Weights of a small mixture-of-experts language model, trained from scratch on English Wikipedia: 224 SwiGLU neurons an expert, 8686 steps.
Below are experts of layer 8 (counted from 0) of a mixture-of-experts language model. Rows are named router (the router's row for the expert), gate (a neuron's input weights, with its number), up (a neuron's input weights, with its number), down (a neuron's output weights, with its number) and show model dimensions 0-255. Each number is 128 + 24 x the weight over its row's rms, rounded and kept within 0 to 255. Numbers have three digits each.
Before each expert's rows: "gets" lists some tokens that make up at least twice as much of what it gets as of all text. This comes from a sample of Wikipedia text that the model never trained on. Tokens count by the router's weight.

# expert 8
gets: " |", "|", ";", "{", " /", "–"
router:072141121117120141117138139088120117117149147147139092126148111132200112112148142128174103059147142148153142113144139160114100089186088125142130114121110149137131106122185163163123149147141130131143120147137085084105136151162118138111140138108150129112104098123122117151166093123099131092107109064141131145121140084100131148138169129157139128141139126153113139118156113090134106110114130118154122141119118116129129128140118146100145080100124151135099133154084145114143163110142125165129139132112105146150091140139097129135135078099157153081171191092131070134079151137088135165123148132150160159107122126158113150109083083109102120152136115143135152143125128083120115130128083117157155138094148150143113091119115139121086075144114120124133152152137135149112152114132108
gate9:123141127178151154115121142148131071137119156101100133092160127119143131081120110104150115127127113141128099163121127176119098102177111108136147112094087130123144115095119129113149136153147139123171114146092150125146119140111114200131136144148125139077132144132122124137148129133121132115152127143104148121112123142124159123114163095179150118114131120129162164123128143105138119091090155160163093084107178118146159149172105104123187120098182094107167139102115130129132127110119122096133184150136114134114100112106109177121114072140100125107158105152147114104103138159113145159157136134152140092128131125171125157143093146098142103158137111174131125100118118108142131142149120141121095132134160190144102104122133098135144107100167188124088139126168147115116106160132094
up9:082129118153125162158175123089108156106145129098104084119132185126120100161131142123143134138125152120124124105136115163109149106096164103142142100172145114093111142143133139096114106128108129085164149131137156142145103114117100136078158142100126131126105106152105108120090119126109170161141136152145117130113144117150146110143126143160156137171106117105114081169141103115104126113135127141124147140101177112136128095085104101145184145131150131183102165186129130123129123104141115126126143118146114105143123152129144122084144111151128109196135091116139101139157152166154139151129128069120099119158066150111161131121090163110146094135111111084154139164157149138150101134133107112081124134098134133115104152105048121105145110117127103136121109113132124133155142127144177
down9:117126126114076202135139203127099145138130162162101124129146128105100148089107200147092121109140097099143131157141171153184124139152103122078146123095107133132168110129152119117127160085136137095142165120143134101104096124115132118129112138127095106098124153202114141124138150121102143116119120121114151125117120129144091163107147089129131111123166143132146141094127142128132103108143120137112147126076136147152167148136130124142130107125175119120146118148131086131134140135129158099086118112123157142143174102123138165149143093093122169136148120117133105168074146099149146155145139141168109111119123149134136126140118123137134101122171130116156145097100069129140119143132109159138111150100105121116059159092150109111134122131090136120107139096096139134139090176134147

# expert 11
gets: ".", "=", ",", "\n\n", " that", "si"
router:078116096175135163141097085113127153070144146163160122213131116170170151088155158151157151090157164167144171147117114100163116104093122085119080076139089116111124111110129152176097120123140149146110109115108092089105098142141114089070121155080103113133118118104166108093131099165098108102138114150125111163146126146161149134094121112094155114118142127135102082142150093118116113143108133117120116096138131147129088130123153125100161138137126122099116156139110129095106118106153122174095164121083138111136142144149104121103128099141108134140151120135142103148106139148109166154098155128090156121127120137150143108144135120086104152142092163120110117141116108140107110131159099124135123127146108141141103122134088110133114126152105137162112139140131120137140128117104134
gate10:115117166151112107162139173119129135129092149153123108138082104140114127112127142155129153113129137093167136110170125111162114150097154128107084133131058118140108110104110086124136123133109151101150103138107149115104139109114160171121108144103121139118158093164137128100116089106155120125139138162121096133164081140146137107132164112109154122104136115154103144153137120143101128142116146118086125178113107103132132103157102090121139140119148104127122145129123128114122138098134146147153142105141160132096095101096107100136121133122096125076148130121134107115106099113080111085123138127093091128147128108149124155159130097165157136092079110105105129123072193103111152170129117092117139146158091132128183140093173110183145158116116098120134132100140124145151087061116085
up10:104159164116155129150178142142143121130128125153181125088121137101072135113141121123160149134151161114129125098094099080134173123125110166116114139165120114112140111117121124102093151080161114152162148121133150077147115116134095146145084141116079082126089064147127149085139112123136131133103134109145137122160139099122140125146120050100135100117148104112116138105126095112134132146077135108120130134154114113103094079125107150067127159159109115127174132139109098109143152144075148118116128102155143143088128114142114124157160119136159117117146116144158119110146089099162147091112138129116154132125081108124136117131147112133135117110124110121107083121101150144106135169134147124113127174113157139128094108105120128170117146130144126105089155110127156117178143073105097
down10:118117136088131092142120145107092110132111127145112125086119156136148158108114136171142080098112100076169101102118105141140129137102183152110093138144133124151163121176142136145143158156072112097113139106115114164119116138061138136150154155102157091105119160134118100136150147145146125154128135128154145101167103100099140126131130121144098169151099146111122163115173125134125176126146156114111150138133170103085103165125115166153125103133153112121100110163092180143127139084115126110105131113121112165159148160136129110107150160111140148130120108111129154087115129183141125112142130118112157131104121102134113110138101142090171075118129066120118086184138100126157126099154132111108140137125124180124119145119126162162111131170129162119098125153135125097124115096138126

# expert 7
gets: ",", ";", " and", "\"", " km", "ed"
router:140129134140109096178108105130127119141140138127153106182177105113153118169124128107171155083127142130179147080111107110121106125131141127170128084118110138120100141136139185151101117138130138129100108137102103081128135121135132126139113148089142140084133152093132129138147127125094110105116120135127137160122138135128126120132137134132131122107104080153085095095149134091074088116120136171178139107076112120123144121152122135153156114131129126068126158148099155134088202131134084137086161151110121149145151149108142143119112125121088147120157127101144148153080153146103156095123157124108138133145082112132170084142128114093106148124121152148138134130143090101132109109120131155149176139110081133168138099123117093119108078131132150126106158124179117180133118112137151
gate0:117129111109155109136155084146118136105116137172097171153127125176181102158123137136192120128135148077117138149139182097115165089135128181138135134117162110099146148128123108137121113116153105144149148181110099110098160137160123138117168102097139092073132118138091133147139139129115139133133111127159180148116114108167115137168089138127134129151163079122147111153148150105133108121150106116119123171123128124138119143142117148142115143128094160148097170084152123111105118160123111146122194137128150156160183148102119199111117092148111111147106109109106132151137122157152163145139109119103089112074134138139140125146114162133115148170109147114109120120183127174110138117088132137141099140089125093137151119135153159126137092126129117097105107109129100136133140116129135
up0:140087154175102138141123154124178183081127116085118103077121065150146136067115110118098149097136089129140155096126126147121098105158109172121139116124146127128127122124114130106123131183137108100111093127088104155167125130113120154146116128120130145160106136066060146116081133122142138135154121129097110106132122112147124132130146122136125140092127169080112127094106140154122099117188124148090109164160162133140126115079082116139144137115169140096140121140107104174133112109140154123150121120156154077133081129156118123122122139165167144143120153159122094143136109116102123133113118121138146136133118126137140190110133092110166098127101116133109140125131140117133144130145134102115161100163116167130136131117092156151144127117156136108155118119145127104115098144201130
down0:137109114110130124146150144097132149133119125143081103144150095129125159150125151099136127143132096144119100155122118129115108091147127143103141131125082140111107138117139106120150134136163091133143148135122123117156111168086186127144141089118104118098123126114112168124119125140121128169122120100139076147132117161089101093115100118128148102115090155104157095131126145127133129129110143157126117121101126153089162144110129159106116149116125127103112133097125120116147148119142116125131128118082197112126144094069148128121078125142102107100118135201113131102157201119146133129192150104166138128168100135131123082112149134123086121119108173111094163119146115139118158064111105185112095116109116173169155114108124101156101146150157126118149105147147102126141130066109090